Below are experts of layer 6 (counted from 0) of a mixture-of-experts language model. Rows are named router (the router's row for the expert), up (a neuron's input weights, with its number), down (a neuron's output weights, with its number) and show model dimensions 128-191. Each number is 128 + 32 x the weight over its row's rms, rounded and kept within 0 to 255.
Before each expert's rows: "comes before" lists some tokens at least twice as common just after its tokens as in all text; "gets" lists some tokens that make up at least twice as much of what it gets as of all text. This comes from a sample of Wikipedia text that the model never trained on. Tokens count by the router's weight.

# expert 8
comes before: ":", " |", "-", "|", " 0", " 1"
gets: " |", "\n", " C", " his", " F", "al"
router [136 156 120 105 117 139 135  69  88 144 151 159 108 131 133 125 110 115 100 121 166 113  78  98 180 148  90 125 160 144 158 138 121 130 148 128 123 147 104 140 171  98 176 116 149 110  92 134 197  78  72 166 144  97 107 148 184 120 125 111 154 179  90 155]
up0 [ 86 106 125 187 165 112 145 193 136  25 143 137 125 104 112 121  83 135  70 160 152 168 117  85  95 155 120 125 198 147 101 177 133  98  96  82 168  88  93 137 124 161 117 104 146 135  61  87 137 134 157 189 183 165  98 165 146 142 140  70 141 148 133 124]
down0 [ 97 103 154 134 129 204  98 143  97 147 122 140 121 145 102 160 122 132  95 148 112 157 182 109 126 115 139 137 151 230 167 189 116 108  60  81 135 114 108 124 109 139 126  73 128 117 194  87 130 108 122 113 115 191 160 122 186 175 109 118 179 160 108 189]
up1 [174  61 135 124 120 104 146 107  76  85 135  78 130 119 126 149  85  61  70  73 162 128  95 133 119 113 102 112 171 137 151  94 137 134 120 138  90 199 118 130 148 180 169  82  78 157 145  92  96  96  61 105 129 119 139 102 182 127  97 157 123 134 103  94]
down1 [127  69  98 154 189 191 148 133 165  69 140  85 107 146  99 133 180  85 145 103 128 120 160 109 172 145 177 103  84 136  94 133 119  65  53 128 159 144 147 146 149 137 155  81  94 119  95 141 165 108 109 150 114  66 168  68 135 154  77 141 108 144 113 119]
up2 [155 140 137 135 113 115 111 117 167 132  49 156 138  95 103 161 119 160 164 123 190 184 112  83  98 141 128 162 141 115 124 216 145 166 106 116  95 112 177 149  97  87 172  93 125 144 138 188 125 162 169 200  85 135 179 121 138  99 192 123  73  66 127 155]
down2 [ 94 143  90  75 148  90 180  69 153  90 134  78 109 151  83 182  85 144 138 117 130 171 110 113 169 161  89 162 114 110 100 137 125  87 162  99  83 133 114 168 142  77 132 119 150 187  23 173  86 154 113 159 144  65 174 120 139  96 135 154  94 159 149 147]

# expert 1
comes before: " ", " the", " 19", " P", " C", " S"
gets: " the", "-", " |", " a", " and", "|"
router [148 104 163 133 103  74 127 111  92 154 140 143 116 124 177 146 118 101 101 161 133  89  84 125 107  89 117 123 105 154 142 119 174 123 182 186 156  82 107 140 156 118 144 119 174  97 151 143 134 139 167 156  92  93  97 181 136 124 129 125 113 151 106 137]
up0 [104 167 150 131 126 120 111 176 112 141 101 135 105 111 123 189 150  76 153 129 151 196 125 112  86 158 185 100 132 133 100  70 143 127  52 185  73 105 153 119 119  89 115  86 102  77 126 144 141 142  61 141 151 156 129 137 117 119 126 164 116  89 116 156]
down0 [143 129 148 168 141 109 149  72 126 117 174 135  58 106  42 129 125  47 133 212 155 110 142 115  65 104  94 218 182  86 148 116 127 127 143 116 187 100  92 178  82 112 189 144 121 106 103 135 159 124 179 119  62 161 178 145  86 112 154 113 154 145 129  93]
up1 [133 100 110 163 167 136  52 137 157  75 184 126  99  80 153 107 113 199 167 127 107  83 150 106  57 162 119  98 125 133 160 126  54 154 160 111 127 111 159 117  73 126 114 111  86 174 140 108 142 170 155 132 120 135 119 103 129  57 171 154 130 126 110 111]
down1 [160 159 117 116 100 146 188 163 148 146 117 131 136 171  63 128 121  59  91 102  92 176 163 135 128 149 138 140 151 154  45 111 104 140 167 131 125 136 113  67 184 197 119 114 149 133 109 107 126 119 171 140 177  85 129  76 139  91  98 146 149 162 123 100]
up2 [116 146 143 190  96 133 115  79 148 120 119 186 121 139 137 128 117 132 183 160  96 142 155 146  73  96 122 143 182 173 184  57 157 145 136 162 138 132 106  76 100 180 206 103 122 136 110  82 178 173 138 160  76 166 109 119 127 124 127 101 132 141  90 140]
down2 [142 150 128 136 138  61 114  55 139 117 149  88 129 101 155  54 163 145 102 131  75  92  96 189 154  95 197 100 153 115 115 174 131  83 108  92 131 110 104 140 163 113 166 149  83 152 134 123 150 147 133 193 124 101  84 120 180  78 197 121 177 127 101 160]

# expert 7
comes before: " |", ";", ".", ")", " 0", "%"
gets: " |", " 0", " 1", ";", " 2", " 3"
router [102 139 127 144  62 131  95 115 100 180 172 142 142  50 114 144  69  70 102 126 190 113 114  98 133 113 136 144 143 144 137  70 126 118 107 204 135 126 113 153 151 113  84 174 113 116  78 100 110 119  59 153 115 104  99 117 148  90 109 185 120 148 137 117]
up0 [132 148  77 157 137 101  72 130 155  85 189 121 101 135 173 182 116 138 136 117 110 113 170  98  60 109 111 108 122 141 117 140 137  90 133 136 117  63 144 129 111 106  96 141  83 128 109  80 154 194 139 138  81 110 146  84 115  86 133 120 154 146 153 153]
down0 [138  91  96 125 137 177 168 147 140 183 131  97 124 133 136  83 132 122 114 136  54 146 118 133 132  76 177  95 131  96 108  92 151 156 146 120 157 165  67 128 124 107 100 103 178 115 128 140 198 125 170  77 183 158 182 165 110 110  91  95 109 132 156 125]
up1 [113 165 133 113 128 138 183 101 151 135 160 105 164 107 105 144 174 134 100 111  64  97 127 122 148 112 169 179 174 141 176 161  99 107 149 143 137 146 125  89 175 134 121 157 190 136 101 157 128 138  97 127 101 110 166  92 151 142 171 123 184 126 169 158]
down1 [154  84 151 138  94 115 146 150 110 145 112 139 169  63 135 161  64 136 138 155  96 110 142 188  99 127 198 126 109 146 149 141  95 128 123 163 159 135 132 127 150 148  84 106  97 127 186 149  99 160 170  78 168  22 144 110 173 130 161 121 133 123  79 110]
up2 [161 150 126  96  84 123 151  95 102 116 137  92 140 113  95 118 114 118 108  93 152 172 101 142  62 158 194 168 139 115 133 101 166 101 151 148 115 148 240 115 160 103  88  77  90  99 147  91 144 146  91 166  57 135 144 141 131 122 119 187 118 134 145 115]
down2 [158 130 134  75 149 147 132 175 148 126 133  94 135  84 139 150  60  70 166 103 122 141 116 109 119 139 123  97 151 107 156  85 121  65  70  89 159 182  81 112 185 105 127 138 158 161 140 119 179  64 105 177 171 150 123  88 183 115 116 190 122 140 157 194]

# expert 10
comes before: " of", ",", " the", " in", " to", " a"
gets: "ed", "ing", " was", "er", "man", "ated"
router [ 44 170 135 153 175 103 129 117 158  79 146 107 109 125 127 104 125 169 119 151 125  86 160 146 140 159 116  80 118 168  98 175  94  67 128 135 103 151 130 137 140 111 156 153 177 155 166 174  91 149 121  94 117  65 153 122 105 138 167 158 112 106 111 121]
up0 [132 107 141 177 121 110  82 167 184  86  78 140  66  84 158 130 121 106 140  90 158 114 118 219  93  95 166 115 158 104 166 119 126 153 127 104  88 121 105 156 176 111 142  88 120 108 173 159 132 129  89 179 122 122 193  51  84  88 137 144 146 103 150 143]
down0 [146 136 211  97 115  70 165 129  97 133 165  78 139 120 130 125 116 139 151 138 145 143 115 184 167 114 174  93 142 142  94  65  84 134 191 117 138 122 136 199  99 138 123 125 106 126 137  69 132 117 138 140 133  88 145 138 152 157 136 169  98 119 151 120]
up1 [165 158 129 111 101 161  83 190 144 107 143 154 104 158 131 143 107 102 203 148 144 173 171 124 135 138 165  90  99 109 130 112  74  89  57  60  92 103 153 126 145 169 129 118 172 149 138  81 140 155 198 174 176 124  92  94 106 140 161  89 142 170 146 135]
down1 [101 135 157 101 131 172 147 149  63 224 152 125 108 109 133 131 155 143 146 192 184  94 115 133 103 146 155 139 138 150 123  99 206 101  86 112 140  98 130  99 131 179 162 145 127 119 189 173 125 122 135 137 172  88  77 154 152 143 171  76 114 135 121 177]
up2 [ 97 116 122 185 113 136  64 178 154 108 100 173  96 150 116 173 181 126 138 116 141 167  93  95  65 117 123 237 112 171 124  88 126 154  72 137 127 128 128 115 136  90  80 101 116 120 150 130 151 140 107 148 145 114 120 158 192 198 157 157 135 179 171 101]
down2 [140 144 146 159 125 104 133 147 136 105 152 120  95 166 129 136  98  95 196 152 159  89  94  77  45 156  93 114 128  73 166 115  85 105  78  61 131 142 154 127 106 143 111 159  97 105 165 134 148 132 138 165 107  26  93  77 132 178 129 129 147 193  37  95]

# expert 13
comes before: "\n", " the", "-", " The", " a", " He"
gets: ".", "\n", " in", " of", " to", " for"
router [ 91 158 196  62 187 146 129 128 127 104  85 140 112 131 123 112 142 122 125 129 117 135 160  87 137 131  83 122  99 180  92 161  72 147 123 120 148  80 143 138 105 101 133  72 200 138 131 149 155 110 128 166 130 120 181 130 110 174 146 103 137 115  75 179]
up0 [109  97 138 174 154 146 151  80 107 126  64 103 106 165 142 148 118 133 151 117 166 141  86 162 159 119 122 119 119  96 126 100  96 154 115 115 106  80  93 185 176  94  78 122 129 180 116 142 110 146 167  98 173  87  87 125  93 138  85 142 117 136 147 173]
down0 [110 130 123 162  57 114 132  35  94 174 135  74  81 150 219 147  88  76 153 137 127  95  79 118 149 121  69 113 176 172 159 170 162 108 167 154 117 130 126 126 132 153 150 155 140 153 121 165  67 198  89 113  57 120 135 192 132 108 156 128 116 178 140 137]
up1 [120 137 161 201 160  86 123 168 105 160 147 139 136 107 140 160  96 178 130  48 145 145 135 123 176 140  93 166 154 117 120 148 134 170 132  72 168  78 136 139 152 158 121 137 110 126 172 158 141 111 161  95 144  96 148 163 215 107 162 112 137 152 111 153]
down1 [ 63 147 115 156 129 156 111 118 176 104  94 138 113 137 137  78 141 195 158  92 122 134 141 128 179 126  86  70 117 168 128 137  92  98 143 112 142 127 111 102  98  98  91  83 130 120 105 106 146 163 102  57 146 156 130  62 135 168  84 128 176 127 125 135]
up2 [128  83  61 137 128 193 174 138 166 127 152  92 128 157 125 151 102 166 109 117 103 120 129 129 109 148 103 101 155 116 173 194 136  87  99 126  75 120 151 165 198 139 157 142 126 187 129 145 142 157  63 102  97 123 186 197 107  36  89 164 131 105 138  62]
down2 [128  68 140  59 139 161 152 125 141 174  70  87 129  74  92 137 187 137 132 106  73  99 165 106  99 133  89 142 115  97 126  85  73  86 120 126  75  81 127 189 119  95 172 127 136  93 166 169 108 109 213 180 109 126 177 114 142  86 136 103 145 162 165 195]

# expert 2
comes before: ",", ".", " of", " and", " in", " ("
gets: "s", "\"", ")", "ation", "es", "ers"
router [110 113 117 145 149 147 120 119 106 106 159  75 161 153 121  77 141 145  92 128 123  84  90 125 131 110  63  53 129  80 132 155 151 153 120 104 119 178  92 170 118 128 125 200 172 147  85 132 112 126 116  80 122  49 128  65 122  62 132 136 126 159 110 167]
up0 [124 140 128 152 161 132 114 145  88 117  88 132 104 166 133 123 120 127 164 169  88 120 147 112  93  81  99 137 131 119 121  71 127 164 148 114 190  71 111 168 102 174  92  95 106 151 127 100 138 113 104 105 133 162  94 186  90 142 159 175 132 121  99 145]
down0 [126 155 121 129 160  89  76 108  82  72 179 201 117 130 151  41 106 131 169 134 156  98 132 105 109 115 124 100 102 102  83 110 125 168 144 120 169 123 133 167 129  86 149 179 162 176 145  84 147 139  96 103 161  60 164 168 159  87 154 159  10 107 102 156]
up1 [ 89  67 117 241  87 137 129 112 104 164  79 212 116 120 112 146 121 108  98 147  97 226 110 117 159 175 121 102 117 144 121 139  86 134 100 122 116 123 177 129 152 111 136 138 112  47 135 137 141 138 122 131 132 133 117 198 105 174 142 140 156 103  96  78]
down1 [133 115 105 103 140 164 119 122 114 128 129  82 122 146  95 161  92  94  57 137 116 185 180  91 175 115 165 165  90  97 120 149 118 155 151 133 128 158 131  76 145 120 120 158 114  86 162 142 104 129 176 117 162 126 173 170 189 167  57  79  86 159 147  87]
up2 [113 128  68 142  93 165 134 102  86 111 142  95  87 127 112 139 120  98 102  93 101 107 162 177 112 132 199 114 148 155  89 113 114 114 135 153 160 179 186 128 134 106  60 168  96 165 106  91 134 131  93 166 118 130 134 134  94  75  89 126  99 113 143 152]
down2 [ 96 103  95 164 167  59 109  66 109 156 156 103  94 131 117 122 159 145 133 106 166 162 221 148 127 123 159 151 113 128 108 126 114 137 164 208 155 158 130 162 152 164 147 146 113 135  95 108 130 176 122 128  92 124 114 136 108  86 122 150  85  95 113 142]